config.yaml
d_expert: 80
tie_embeddings: false
grad_clip: 1.0
batch_tokens: [32768, 65536, 98304]
Below are experts of layer 2 (counted from 0) of a mixture-of-experts language model. Rows are named router (the router's row for the expert), up (a neuron's input weights, with its number), down (a neuron's output weights, with its number) and show model dimensions 0-79. Each number is 50 + 12 x the weight over its row's rms, rounded and kept within 0 to 99.
Before each expert's rows: a language model's description of what the expert responds to; "mostly gets" lists some tokens that are sent to it at least half of the time. This comes from a sample of Wikipedia text that the model never trained on.

# expert 9
It responds to: Technical symbols, word starts. Abbreviations and first word pieces in chemistry, astronomy and coordinate data, such as JPL, Cor-rosive, g·mol, °N, Lemmon.
mostly gets: " Win", " Pal", " Cor", " Cal", " Lemmon", " JPL"
router:44 56 54 70 36 63 39 27 71 47 54 54 60 49 42 64 38 54 71 31 63 69 51 35 61 69 70 52 68 45 60 51 51 50 35 45 40 31 34 59 31 54 70 62 54 53 41 45 47 36 51 46 66 56 55 63 64 40 50 60 53 33 59 75 44 64 48 65 37 51 44 49 31 20 58 45 48 73 71 51
up0:46 51 41 48 44 58 17 49 69 45 58 57 37 45 56 55 62 54 58 30 57 51 50 54 45 71 53 49 53 45 42 43 59 48 53 48 40 56 43 56 41 43 56 38 50 60 66 47 43 60 60 52 47 43 38 61 55 37 46 53 70 35 43 57 53 63 55 41 49 35 57 61 48 65 57 61 61 81 45 51
down0:61 45 51 40 60 61 44 50 56 42 41 61 46 50 49 43 47 36 54 72 52 65 32 43 36 39 47 49 53 62 44 47 54 43 43 46 45 64 64 47 39 40 57 39 60 51 35 64 44 71 64 49 57 51 54 59 51 53 63 45 44 58 45 54 54 51 62 59 22 50 63 32 69 55 43 42 49 38 32 37
up1:75 57 62 51 49 47 39 50 55 45 40 50 43 30 34 74 62 20 51 61 40 60 42 27 47 70 53 41 59 63 57 61 51 43 54 66 64 54 58 45 59 46 58 45 42 38 62 36 55 36 65 57 53 67 30 46 56 60 59 66 43 63 41 42 55 49 39 42 38 68 55 46 36 46 40 69 50 67 63 42
down1:53 60 64 42 59 44 53 48 51 63 69 54 54 36 51 51 42 78 36 52 34 37 69 60 52 51 59 64 40 38 62 59 57 48 72 56 32 49 48 55 61 45 69 50 15 46 69 58 50 44 62 62 56 53 38 53 44 51 34 34 55 66 42 36 40 43 47 50 51 40 75 56 45 50 59 41 43 44 53 52
up2:29 38 59 43 45 44 46 62 58 60 49 48 29 53 41 56 48 53 43 42 53 55 31 58 41 39 51 38 44 48 60 39 59 44 55 28 29 49 44 75 49 57 45 44 54 41 35 12 45 47 62 43 44 62 49 48 59 50 55 48 56 37 57 65 49 53 49 37 51 63 99 68 56 48 58 68 53 66 69 54
down2:34 49 18 00 55 45 15 46 61 46 50 69 39 59 26 59 36 44 44 57 52 75 31 41 58 65 29 58 40 50 55 68 45 24 49 54 27 76 62 34 55 51 52 59 80 44 30 46 41 50 49 43 38 38 41 57 59 60 78 51 51 53 54 41 45 49 59 45 36 33 36 39 62 63 57 52 52 26 58 48
up3:53 48 50 48 45 54 44 36 66 48 52 44 51 30 53 30 63 52 44 50 37 98 68 64 31 61 67 50 55 53 59 55 56 50 68 33 38 54 50 33 58 56 65 40 39 54 61 44 37 61 47 61 54 38 57 52 62 55 42 46 63 54 41 66 52 51 52 53 41 50 49 56 59 47 27 37 48 63 55 35
down3:51 40 46 46 54 42 58 60 59 34 57 56 40 54 53 50 54 34 53 64 53 55 44 74 38 27 39 32 52 60 64 64 46 48 35 73 51 54 48 58 54 44 62 38 42 50 61 51 36 41 38 59 41 55 56 53 48 44 60 56 49 64 33 33 48 60 50 59 47 55 62 56 46 41 45 40 27 63 59 44
up4:43 61 38 50 41 59 16 35 48 63 63 33 33 61 55 57 51 55 60 36 44 58 44 43 64 67 75 46 56 65 73 67 68 34 52 51 50 45 39 56 40 40 64 50 49 56 56 41 53 34 41 48 37 46 33 51 55 56 60 42 52 32 57 60 46 65 56 46 41 76 38 48 53 40 45 44 55 50 52 53
down4:59 30 49 51 50 53 55 70 41 26 44 43 50 47 64 44 64 52 65 59 29 39 42 54 43 48 41 34 40 50 63 69 52 39 37 66 48 53 61 35 59 35 42 58 66 46 36 71 41 49 61 63 50 64 47 48 53 77 42 21 53 62 42 45 49 52 45 50 45 46 14 23 76 57 57 42 41 51 55 52
up5:50 28 47 59 50 49 32 55 32 50 49 41 51 44 49 48 38 70 99 30 58 71 49 43 42 45 52 37 55 72 41 60 57 52 55 29 49 42 72 49 46 49 57 43 39 43 57 29 47 54 56 18 50 52 55 57 49 23 43 53 36 38 35 75 45 64 49 60 39 62 32 48 51 41 56 48 46 65 53 59
down5:64 42 50 47 60 53 45 36 50 52 46 55 63 55 52 35 48 48 23 52 68 52 44 63 59 46 69 58 63 53 59 53 41 32 50 66 57 39 45 37 60 58 44 50 58 50 45 67 56 57 56 45 51 46 51 53 60 19 40 64 50 50 55 50 51 15 32 73 81 55 37 25 54 59 44 42 47 44 34 66
up6:46 37 25 29 58 82 29 52 41 53 40 59 51 48 20 40 61 29 71 65 43 53 23 46 35 60 55 43 54 42 82 44 71 32 47 99 55 46 48 45 61 65 34 36 62 40 61 26 40 59 42 23 39 33 55 56 40 36 43 33 45 43 58 67 55 35 46 36 45 43 47 60 51 48 57 56 51 74 51 46
down6:38 37 39 56 70 61 47 52 65 58 40 40 36 43 45 35 51 46 47 47 54 62 29 43 34 59 44 60 45 52 57 40 72 51 61 30 53 56 42 33 39 39 54 29 76 53 43 67 67 45 58 46 48 42 41 68 42 57 30 52 64 68 52 55 36 37 50 48 63 59 55 59 49 62 42 41 57 39 52 46
up7:46 52 42 56 39 57 43 41 68 39 27 43 49 31 55 72 43 34 41 61 48 45 70 51 34 68 46 46 45 69 68 45 66 63 46 29 36 40 38 55 56 33 65 35 61 35 63 46 58 65 49 29 59 57 41 52 60 51 64 52 30 49 63 60 30 50 35 55 56 45 52 44 51 62 53 46 54 47 50 66
down7:40 52 35 42 59 46 46 52 31 54 85 33 53 37 51 50 44 34 53 52 46 45 69 41 48 62 61 58 47 58 48 60 32 52 68 42 32 48 42 39 43 42 27 60 38 56 37 64 23 56 43 51 36 66 35 58 47 62 68 72 61 40 52 53 55 43 42 62 42 71 45 24 49 47 70 37 50 53 50 41
up8:45 51 27 43 68 61 44 52 33 11 62 26 41 58 50 29 58 44 47 53 55 54 34 43 55 30 59 80 31 47 85 41 56 56 69 40 70 21 90 46 47 55 50 53 53 58 41 43 35 59 51 33 44 49 50 58 74 37 53 49 61 38 28 53 50 68 70 36 59 53 51 56 40 54 60 61 51 61 41 53
down8:46 35 26 48 47 42 48 46 56 55 49 44 37 63 59 82 42 54 61 52 42 47 72 47 42 55 44 53 50 57 46 44 51 48 50 55 50 39 58 51 40 55 23 72 49 60 38 63 44 52 66 43 60 31 50 40 37 60 51 72 37 54 44 34 44 62 80 44 43 56 27 51 54 54 30 57 45 59 51 26
up9:51 50 43 46 14 40 48 38 60 46 48 40 45 58 68 52 53 51 59 30 48 54 58 57 50 58 53 57 51 43 42 39 48 32 46 49 48 51 28 51 63 44 53 63 49 31 60 40 30 62 45 53 47 64 63 42 46 41 40 59 33 47 46 54 55 44 54 50 45 49 49 61 51 41 54 53 46 43 53 45
down9:50 53 35 53 44 41 12 33 34 24 55 72 57 52 49 47 46 44 51 60 66 45 51 59 46 42 34 56 66 48 62 52 33 30 43 33 53 61 37 67 33 40 56 43 69 64 52 56 30 40 51 23 42 68 59 41 58 53 48 35 45 46 20 36 46 59 56 58 27 59 72 19 58 54 62 57 55 40 61 33
up10:94 60 55 37 45 47 62 62 43 31 61 41 65 68 71 57 60 56 44 62 40 53 53 54 43 51 64 46 53 42 64 36 52 38 54 55 54 22 57 43 44 55 61 46 54 62 51 28 48 40 52 51 43 35 50 53 57 55 58 43 35 46 62 53 59 60 66 52 49 54 29 43 47 45 46 55 38 91 63 46
down10:63 36 26 68 42 50 39 42 63 56 46 46 53 55 42 52 60 59 39 58 46 19 48 24 39 59 60 32 53 76 39 43 45 45 50 65 44 45 40 69 66 44 55 47 66 35 50 41 63 70 55 56 64 67 49 62 59 31 55 60 63 53 46 40 62 63 58 57 42 48 28 37 41 74 41 62 42 60 66 57
up11:23 26 52 57 46 48 60 40 44 64 33 39 58 31 49 51 44 31 56 58 36 74 40 41 42 63 55 70 44 30 74 40 62 29 29 48 53 48 44 48 37 44 63 49 54 52 31 40 57 38 30 55 58 51 47 43 23 51 58 56 44 54 40 64 30 57 65 49 50 62 65 51 24 58 39 59 52 41 49 28
down11:70 51 46 61 63 43 15 67 36 55 35 50 60 26 87 53 37 46 49 48 42 72 44 48 37 52 15 58 53 56 47 56 46 35 68 47 56 45 55 51 47 50 42 45 54 65 52 50 50 61 42 57 39 64 49 55 23 53 41 39 41 43 57 57 66 41 44 44 11 68 60 70 53 65 58 62 53 55 66 62
up12:64 47 55 51 42 54 34 57 83 41 48 35 55 50 58 48 52 42 23 52 56 70 52 30 55 31 84 51 42 32 56 48 67 55 51 56 57 43 64 73 56 37 34 45 56 40 56 35 45 38 59 39 58 60 60 61 66 67 43 50 45 31 59 47 43 51 74 38 38 71 49 62 40 50 35 50 52 43 64 63
down12:61 25 51 51 39 42 55 23 55 70 38 44 36 32 27 57 58 51 43 41 36 38 44 43 70 49 52 54 40 45 36 48 62 51 51 55 63 82 64 63 77 44 56 54 25 46 17 37 44 36 52 43 51 45 51 59 52 54 52 69 41 43 47 38 48 61 57 44 36 49 52 56 45 69 44 52 43 43 56 75
up13:39 59 38 52 43 71 60 37 53 50 47 54 56 60 55 53 52 55 58 63 45 64 18 46 42 60 53 52 62 37 51 46 62 53 53 61 65 57 46 51 40 45 46 43 64 61 46 49 45 55 58 30 42 35 46 59 54 47 34 49 48 29 52 52 54 44 28 43 47 54 49 52 49 52 39 62 34 55 54 51
down13:49 53 44 41 73 60 62 43 55 42 41 68 72 23 62 40 35 67 53 55 51 25 52 42 31 30 26 62 31 49 52 44 52 56 63 51 41 36 35 57 57 43 49 37 13 56 56 54 39 39 53 58 30 47 34 43 43 42 49 56 57 60 44 50 70 21 70 69 31 64 35 57 53 27 44 63 38 58 51 48
up14:45 43 43 38 43 66 61 50 60 68 54 37 40 48 39 60 45 41 26 55 58 40 56 55 51 37 60 51 50 46 43 55 62 69 37 64 36 39 53 55 37 52 66 52 47 53 70 44 34 00 38 27 42 44 33 46 63 58 62 65 68 43 45 69 63 56 57 53 55 47 72 68 35 35 57 51 59 59 51 48
down14:41 44 20 25 49 59 34 35 58 49 68 61 79 48 59 46 44 56 37 58 60 65 49 42 48 69 52 59 43 47 68 63 38 64 64 40 44 38 83 43 61 34 37 55 57 60 35 51 49 44 37 57 40 33 22 58 46 37 55 47 48 53 66 44 49 64 68 46 45 51 46 41 57 67 64 52 59 51 46 40
up15:68 44 50 67 48 51 42 49 57 56 40 36 46 39 46 60 58 54 52 66 56 63 52 36 49 59 48 66 58 49 43 64 72 49 57 38 36 48 72 45 41 55 49 26 46 59 52 42 58 62 55 34 39 46 35 66 71 50 42 71 56 39 21 61 34 56 39 31 64 73 55 50 61 39 51 48 62 70 66 56
down15:46 49 45 33 62 53 69 44 51 53 40 50 45 40 58 44 42 62 76 63 40 39 64 65 47 45 45 38 47 50 51 60 44 69 57 53 46 58 56 42 47 38 48 53 58 51 49 57 57 36 50 50 45 48 38 48 52 48 26 65 38 49 39 59 49 33 29 43 52 52 62 26 40 41 18 40 44 58 67 47
up16:62 24 51 70 56 39 48 57 52 19 65 48 63 47 31 64 52 42 68 77 54 40 60 26 56 51 62 61 55 70 66 50 52 49 50 38 22 32 43 61 49 42 60 34 44 58 46 50 54 39 54 57 44 76 35 53 54 33 49 47 54 42 61 63 52 28 35 61 53 66 56 71 35 42 58 68 42 53 48 37
down16:32 48 58 49 57 61 52 54 51 64 49 36 54 45 53 65 60 61 47 59 32 50 52 34 54 64 60 43 39 58 61 55 65 47 36 40 50 52 54 46 49 34 40 65 31 52 51 59 55 45 30 49 46 72 65 73 38 57 34 54 41 42 61 52 52 43 22 52 64 45 26 45 38 33 28 32 47 21 41 35
up17:67 41 39 26 50 48 71 41 60 35 60 38 46 58 52 60 58 72 52 68 49 54 51 46 50 53 52 47 67 43 53 40 38 51 48 46 39 46 33 41 56 56 49 46 51 33 60 25 61 66 43 79 57 44 41 43 58 42 38 54 58 46 52 55 48 58 52 51 47 50 67 42 50 51 50 36 64 57 42 47
down17:67 39 32 51 52 55 37 32 58 50 32 56 49 48 49 57 55 53 37 38 63 55 51 41 62 45 36 39 77 70 43 49 45 47 48 57 36 65 50 45 51 42 45 58 54 30 49 76 40 65 28 45 38 65 36 63 57 33 49 62 51 46 44 45 47 57 52 45 30 69 70 68 69 61 74 60 28 27 54 50
up18:52 73 47 68 36 55 63 47 61 48 43 41 50 56 49 50 62 66 56 46 55 50 27 45 61 53 55 50 66 45 62 46 69 46 38 47 42 60 74 43 45 33 46 53 44 68 75 42 49 38 33 44 43 50 49 67 51 60 59 49 64 58 49 70 49 66 38 38 45 45 47 74 61 41 52 36 49 54 99 59
down18:50 73 31 52 79 35 66 34 36 39 37 54 34 41 45 16 69 59 44 37 50 57 53 50 47 37 48 48 64 54 41 45 34 55 50 46 50 47 73 76 71 81 48 49 55 60 41 65 54 49 48 56 57 51 60 52 52 42 23 39 44 51 35 47 61 58 41 38 37 61 52 51 55 29 29 32 46 55 51 46
up19:37 47 33 55 43 63 29 47 34 63 55 41 70 35 40 59 36 54 55 39 48 42 32 57 57 63 60 48 29 43 59 50 55 38 62 37 48 40 54 28 61 99 69 56 48 54 42 51 48 46 53 21 49 44 46 47 37 37 48 28 23 26 35 86 31 69 31 44 51 60 45 59 35 37 34 42 63 62 47 49
down19:41 53 51 35 40 38 64 33 42 45 65 53 51 51 52 41 62 67 70 52 24 41 59 70 37 38 39 64 50 71 40 35 45 47 55 54 58 54 45 47 22 60 44 50 68 48 15 32 24 50 61 60 49 43 60 49 21 73 52 44 62 46 37 46 60 40 53 64 37 53 60 38 55 51 54 58 46 44 58 43
up20:53 46 57 42 46 42 39 47 26 35 65 58 50 41 46 40 66 53 51 54 48 44 62 49 60 57 52 61 36 41 55 59 52 43 45 45 62 27 38 55 71 39 33 43 32 48 37 60 43 32 51 49 48 42 74 45 44 46 67 39 53 43 61 30 39 51 68 51 30 15 30 38 42 69 51 43 67 52 18 49
down20:40 34 60 55 44 56 47 48 27 30 40 53 64 43 63 35 49 55 50 41 62 66 33 63 61 44 36 47 63 59 43 43 46 47 24 46 36 53 42 66 63 31 59 53 57 55 46 57 46 63 44 45 45 16 46 53 45 39 35 39 50 58 45 40 61 60 41 42 50 69 58 55 40 62 74 53 58 44 49 54
up21:44 57 36 61 62 43 31 51 39 56 40 61 60 39 60 56 61 74 48 66 41 50 71 52 70 75 48 51 54 44 44 69 56 68 39 43 52 36 19 60 44 53 54 43 61 47 50 43 35 40 48 48 56 49 59 65 72 36 45 41 61 48 43 47 44 47 61 57 51 59 64 57 38 34 46 39 50 69 37 61
down21:54 49 46 45 34 24 40 53 20 54 55 49 65 39 70 52 66 48 42 51 47 56 42 59 43 69 48 44 53 35 31 51 56 29 65 65 43 53 49 58 64 27 71 68 58 39 49 65 53 63 64 55 54 46 45 49 49 73 47 30 46 86 43 38 52 42 22 53 67 65 32 28 52 55 56 35 61 60 52 38
up22:67 34 33 34 55 53 26 44 61 45 43 46 62 41 28 65 78 40 70 47 46 47 55 40 63 86 59 40 37 46 39 46 54 25 38 36 43 37 55 49 54 34 46 32 43 84 43 51 27 33 54 50 19 50 50 56 62 53 54 57 66 60 57 58 50 45 29 35 57 46 66 55 22 62 44 46 60 76 58 62
down22:47 55 57 30 47 52 42 55 48 35 61 26 58 61 62 38 65 37 20 58 37 55 40 45 50 45 52 52 34 56 47 59 61 66 42 39 38 63 75 42 80 51 57 56 39 36 29 63 42 47 73 42 58 40 56 55 47 48 55 42 75 64 69 72 51 37 57 39 74 45 48 57 32 34 51 37 53 58 43 50
up23:14 52 57 56 56 57 48 59 51 43 43 33 88 46 27 59 41 58 66 24 42 39 56 53 47 53 65 53 52 38 51 43 65 49 25 51 39 52 46 55 50 54 45 43 55 42 42 00 27 39 42 28 59 70 57 65 40 42 46 43 43 41 63 71 45 48 93 58 47 35 59 70 56 45 46 65 45 55 60 57
down23:44 40 43 40 57 60 37 53 26 41 48 50 35 48 34 42 47 39 60 45 45 54 63 57 55 32 49 52 31 45 65 42 55 29 61 55 75 59 61 50 42 43 41 48 67 34 41 44 57 50 44 62 23 57 57 36 53 49 25 53 50 42 36 70 58 48 58 56 44 43 38 41 54 30 33 34 51 45 40 52
up24:70 50 28 41 57 55 57 45 40 40 31 43 43 63 66 36 58 27 45 60 44 63 42 47 50 62 55 41 29 44 50 59 49 38 48 27 65 40 43 54 43 37 42 46 50 45 39 45 38 71 28 39 53 66 78 52 44 66 46 50 42 53 42 36 31 41 73 41 74 69 59 50 24 57 43 55 56 39 29 54
down24:62 54 47 56 46 58 44 49 38 49 47 35 47 65 59 48 39 33 46 35 63 59 44 60 35 30 64 54 52 37 45 60 43 50 55 59 64 67 59 44 50 43 56 54 64 50 52 91 33 56 49 50 33 41 41 37 50 61 75 47 53 62 17 45 45 35 76 70 59 61 32 32 58 39 49 47 33 54 55 44
up25:56 42 61 62 47 39 42 51 46 56 65 46 76 57 38 54 60 63 61 32 38 52 62 38 43 55 73 71 66 49 50 46 56 25 52 46 37 30 71 43 65 57 57 42 65 59 57 45 28 42 52 37 62 27 51 47 65 34 47 71 57 42 52 70 34 80 46 43 46 59 42 60 47 57 70 35 58 79 44 57
down25:73 52 48 40 58 63 62 41 29 21 40 69 64 46 29 15 48 51 43 61 34 25 43 52 50 29 44 38 46 51 54 55 57 37 45 60 53 57 44 56 57 47 58 52 73 60 60 67 49 53 52 40 45 35 47 46 58 38 44 62 63 49 43 52 49 47 36 55 68 35 68 38 38 50 49 59 28 47 41 39
up26:44 53 48 60 47 55 65 42 53 48 66 40 33 53 45 52 59 94 47 55 51 42 40 61 48 55 48 38 64 66 42 41 55 43 60 62 36 33 48 44 60 37 52 53 48 52 71 56 87 48 46 60 35 44 49 34 75 55 61 63 55 40 62 69 55 39 32 55 43 51 54 66 64 37 48 50 48 55 57 57
down26:75 51 41 38 58 34 71 40 43 48 37 39 47 83 53 58 70 31 59 54 76 61 34 34 57 43 47 58 54 58 48 62 45 48 35 58 47 51 52 34 52 53 50 44 53 48 58 62 64 42 42 40 44 58 33 55 67 44 33 47 58 66 57 47 57 48 26 70 32 41 64 51 61 47 57 45 62 52 50 32
up27:34 42 38 51 45 57 34 55 55 61 51 19 70 52 41 54 47 80 69 49 41 34 64 39 59 40 52 59 53 51 38 47 56 60 47 61 48 47 51 64 51 40 44 47 55 47 40 58 57 44 39 57 33 69 45 38 47 38 80 52 35 31 82 63 45 68 37 57 49 38 40 55 49 44 53 46 56 47 39 47
down27:51 46 44 46 47 57 55 51 39 61 38 50 71 36 56 35 51 51 62 68 52 76 60 43 48 46 49 42 59 44 52 59 39 58 61 33 57 44 73 39 63 48 39 35 50 73 49 59 40 44 36 52 28 61 50 64 43 37 77 55 61 48 34 51 45 38 35 44 42 64 20 31 30 62 80 66 46 75 57 40
up28:61 45 45 61 42 50 57 39 43 32 59 55 56 54 53 60 36 45 47 53 45 57 31 48 64 45 61 62 56 54 65 12 46 35 52 67 51 52 45 54 50 56 53 54 46 53 42 43 65 45 45 46 45 75 60 37 63 73 51 42 40 51 32 50 51 48 45 70 46 68 52 46 58 43 46 62 53 02 55 49
down28:18 54 53 41 61 48 46 33 28 76 40 59 73 51 54 54 58 58 32 57 79 61 62 30 62 69 63 57 55 51 51 56 48 57 68 50 49 50 28 54 47 54 41 56 43 53 34 54 62 37 24 30 59 45 48 36 53 71 61 46 52 53 25 54 34 51 60 55 48 44 65 42 50 35 53 41 78 60 51 24
up29:51 41 60 38 48 51 55 55 65 70 56 13 42 53 54 57 49 37 44 39 52 50 42 65 40 58 58 48 47 63 40 51 59 42 47 60 47 65 62 63 47 69 28 68 69 69 43 19 56 16 53 29 48 63 35 46 60 47 55 38 55 43 57 45 49 45 63 48 53 39 45 35 51 34 86 41 45 37 77 54
down29:50 59 28 31 42 67 40 53 42 46 49 60 68 66 50 34 18 46 53 48 63 58 40 32 37 61 26 29 43 31 44 56 50 61 50 47 45 62 59 43 45 56 48 63 65 70 30 42 52 40 58 38 36 51 24 50 60 42 47 63 48 38 48 66 64 37 56 42 25 45 10 45 61 74 52 49 45 46 41 51
up30:59 71 34 50 60 52 41 43 47 57 61 54 45 52 49 62 48 48 40 74 45 42 51 50 52 51 47 44 47 52 50 58 52 99 73 62 41 45 66 52 53 48 52 49 61 55 41 54 47 37 65 55 47 37 55 49 61 19 59 41 68 51 49 68 46 59 60 46 49 59 49 49 69 48 54 50 55 54 25 33
down30:59 56 37 49 69 52 51 61 23 62 44 48 49 37 46 63 49 55 58 34 65 48 64 54 41 39 31 58 47 52 39 60 30 60 64 36 57 36 43 45 43 57 26 37 53 38 58 64 39 47 53 82 55 41 49 43 50 36 38 67 57 59 55 41 55 42 32 54 51 55 47 59 46 33 75 26 45 68 45 36
up31:58 55 23 47 56 61 58 47 52 17 50 47 68 51 58 37 48 63 58 63 52 68 36 42 51 60 70 64 52 43 56 32 60 53 45 59 53 32 56 45 46 29 45 60 72 48 53 32 74 61 38 28 42 57 59 65 61 42 46 54 31 35 51 66 42 54 41 50 49 53 41 56 39 43 48 40 57 52 59 61
down31:63 39 45 56 58 47 61 57 37 48 60 28 66 41 49 18 46 47 62 50 42 53 66 61 57 47 62 52 47 54 41 31 44 31 54 73 52 70 56 45 77 57 32 52 54 48 38 62 30 50 56 65 48 45 45 45 63 59 58 61 65 65 46 47 64 34 34 54 56 57 45 35 57 60 44 49 31 55 56 33
up32:61 40 10 51 46 58 31 56 39 45 47 46 54 51 38 34 60 48 37 51 47 37 56 57 44 45 33 45 44 35 59 63 51 60 66 48 55 55 54 56 52 61 42 49 52 68 69 46 61 60 59 50 28 26 60 42 73 57 61 41 58 54 48 50 31 67 42 33 46 58 51 57 41 61 40 39 65 45 74 56
down32:53 46 58 38 51 48 52 62 57 52 44 55 60 45 76 59 48 34 27 43 44 80 48 51 38 51 42 42 42 46 37 57 68 57 57 57 62 66 54 44 42 50 30 48 65 53 36 67 61 49 47 48 48 48 35 52 39 49 38 36 43 56 46 46 51 38 51 19 52 58 50 56 69 58 57 41 59 44 68 30
up33:57 59 48 00 67 42 44 47 63 59 68 56 47 75 55 52 40 44 47 58 44 53 58 61 69 54 64 63 38 45 42 56 52 50 59 30 82 39 48 45 39 46 50 56 61 72 44 39 51 41 31 58 61 45 51 36 58 58 49 51 49 61 36 58 47 81 66 61 66 55 47 49 40 32 53 34 60 52 45 42
down33:60 45 57 43 51 54 32 41 56 47 46 67 68 20 59 53 44 52 63 45 58 50 47 33 52 48 59 41 85 38 57 47 45 72 48 59 36 50 60 29 46 41 62 49 57 49 59 57 60 45 46 49 57 44 34 60 41 36 46 39 31 64 49 39 49 79 59 46 42 50 27 57 60 52 55 43 64 39 53 51
up34:39 38 47 44 50 46 36 63 54 61 46 28 48 32 56 35 55 46 53 47 56 52 52 51 31 99 78 56 52 49 62 36 63 40 39 55 41 35 25 37 49 36 66 29 32 55 63 46 49 61 62 48 23 57 46 41 61 31 55 37 40 52 62 62 49 72 44 44 27 45 51 60 59 62 43 51 54 52 62 42
down34:43 46 33 52 37 75 48 49 48 48 42 68 57 42 47 50 51 43 66 67 47 64 48 59 72 37 37 22 55 61 47 38 47 39 38 43 51 62 41 41 65 55 54 60 41 39 21 60 72 39 61 62 32 69 45 54 62 74 58 39 37 47 42 61 40 61 50 48 31 51 39 41 42 34 48 39 47 60 52 51
up35:51 60 47 63 48 59 45 36 37 66 49 38 64 53 57 53 57 52 45 42 46 57 58 48 51 43 56 39 58 56 55 47 51 24 51 52 54 52 55 55 56 58 67 52 66 41 42 43 53 54 41 56 71 51 57 52 69 59 33 75 36 66 49 74 46 48 51 53 52 69 63 48 58 42 40 72 42 57 46 54
down35:70 45 42 58 62 43 45 41 28 42 57 58 51 63 63 61 46 29 42 59 48 44 49 57 40 51 64 45 67 52 42 53 54 39 60 42 64 48 68 50 31 52 45 55 72 44 36 76 58 68 63 36 48 58 59 58 60 69 45 57 53 60 28 36 54 43 41 55 31 47 50 33 52 64 58 50 32 37 51 43
up36:46 31 58 33 75 52 67 42 51 55 69 66 37 40 62 51 46 47 41 59 51 87 51 28 46 54 42 39 41 54 59 38 53 52 49 58 21 66 55 60 42 50 42 48 54 53 49 62 63 45 50 56 62 53 04 44 49 44 49 60 46 52 00 57 13 44 54 52 50 51 46 56 32 43 47 62 51 59 60 54
down36:73 47 51 52 57 43 61 38 47 72 47 62 39 59 50 50 68 72 38 43 68 52 66 54 47 50 46 36 63 35 53 71 54 32 69 59 51 58 41 54 58 66 43 34 55 48 52 40 57 63 64 46 58 55 30 66 19 37 60 59 41 57 21 55 44 48 52 45 47 69 60 64 57 61 47 66 36 45 56 63
up37:61 56 48 57 44 52 54 47 58 61 57 40 43 28 33 00 55 56 51 45 39 61 54 44 50 41 52 55 67 29 64 53 58 26 40 59 56 50 64 43 45 80 49 44 50 54 45 41 40 36 55 39 45 46 60 52 66 43 74 52 58 44 59 41 43 44 44 29 43 57 57 48 47 48 52 57 73 64 54 49
down37:63 50 28 57 55 43 41 29 46 45 33 55 45 48 45 37 51 48 53 52 58 42 65 42 55 43 53 34 57 61 50 50 31 53 58 50 59 69 45 58 49 38 41 50 63 27 25 51 42 42 46 57 39 65 49 43 48 41 47 51 30 60 30 56 44 35 40 64 25 33 58 49 68 38 47 49 42 54 36 56
up38:57 26 48 53 48 56 37 39 37 48 49 66 45 40 52 44 44 55 46 45 54 62 65 43 46 67 53 63 62 45 58 52 64 52 71 44 44 50 44 59 41 47 60 50 52 41 48 45 46 59 54 40 52 30 41 58 47 45 59 55 40 22 45 49 55 62 61 39 48 50 62 56 19 41 43 36 48 45 54 46
down38:27 40 47 46 50 38 17 41 55 52 56 66 55 55 47 53 43 61 59 50 46 43 50 46 43 39 46 58 49 81 36 59 41 49 72 43 39 57 72 51 53 57 78 51 52 50 30 50 52 56 39 66 80 67 48 57 48 55 79 52 31 65 34 55 66 49 54 54 53 56 33 37 49 41 35 53 46 52 43 46
up39:55 46 39 59 52 55 15 54 59 54 50 20 50 33 38 52 58 54 49 59 49 64 30 38 47 62 48 73 56 27 45 49 56 67 51 51 41 39 47 61 65 49 49 38 50 88 67 47 51 49 71 49 52 53 38 66 51 71 41 49 71 49 55 56 46 34 44 50 35 55 55 66 51 42 51 46 53 69 68 54
down39:37 46 54 33 55 48 56 59 65 38 47 64 44 54 40 62 37 56 49 38 55 55 45 60 54 20 41 84 50 52 60 58 47 63 52 51 43 70 68 54 54 41 48 42 66 60 65 49 48 66 56 62 41 33 43 52 45 31 54 67 58 34 38 68 64 34 43 57 63 43 74 51 40 56 49 46 33 41 65 62
up40:46 43 44 48 42 69 56 36 36 45 60 22 53 53 55 55 50 44 46 25 48 42 50 76 71 45 70 60 61 46 53 44 51 64 49 44 37 50 45 32 56 47 62 55 41 70 45 47 51 50 45 47 49 50 54 46 48 44 33 41 44 49 55 61 56 59 66 28 13 62 63 59 28 48 48 31 60 55 76 37
down40:46 47 29 44 42 61 47 43 44 51 32 50 54 53 54 30 40 39 38 58 66 40 26 51 67 28 39 62 52 60 35 58 64 43 42 54 47 47 48 41 42 55 44 63 42 64 26 49 64 51 50 42 46 38 60 51 40 49 55 36 60 49 33 45 63 53 56 58 34 51 71 68 43 71 39 65 43 50 73 51
up41:46 42 56 54 50 47 57 44 39 58 53 30 53 45 26 39 39 55 56 55 40 60 72 30 51 67 41 66 40 31 55 42 55 31 24 53 50 52 45 77 52 53 17 50 52 50 57 33 36 58 35 63 55 51 44 38 45 81 52 46 67 51 44 40 39 58 43 39 54 54 65 28 61 27 57 48 53 60 46 42
down41:50 55 52 33 57 65 62 38 38 60 31 49 59 65 62 53 45 25 29 31 46 64 45 73 38 50 40 42 62 62 59 58 64 32 60 55 54 55 46 57 60 45 62 48 65 51 55 50 56 55 51 66 39 55 50 47 46 68 49 44 56 48 33 55 53 46 42 63 62 53 57 41 73 33 59 59 47 41 32 56
up42:38 61 60 35 37 45 34 51 60 47 61 47 68 39 51 37 43 51 55 73 51 53 60 41 52 58 99 60 61 25 51 53 63 63 48 52 41 41 58 42 62 57 53 49 59 47 81 49 59 53 52 66 42 44 47 52 57 49 66 39 62 25 43 58 34 36 59 32 50 38 52 56 49 33 58 42 52 54 55 51
down42:57 56 55 72 66 41 16 46 49 43 31 51 31 37 59 48 68 45 69 46 40 40 64 69 42 26 28 26 57 61 49 49 63 44 54 65 64 46 29 46 49 58 38 44 60 50 43 34 52 53 52 66 52 40 54 52 52 60 37 45 43 44 53 43 54 47 45 52 57 61 48 55 41 26 64 66 32 42 52 62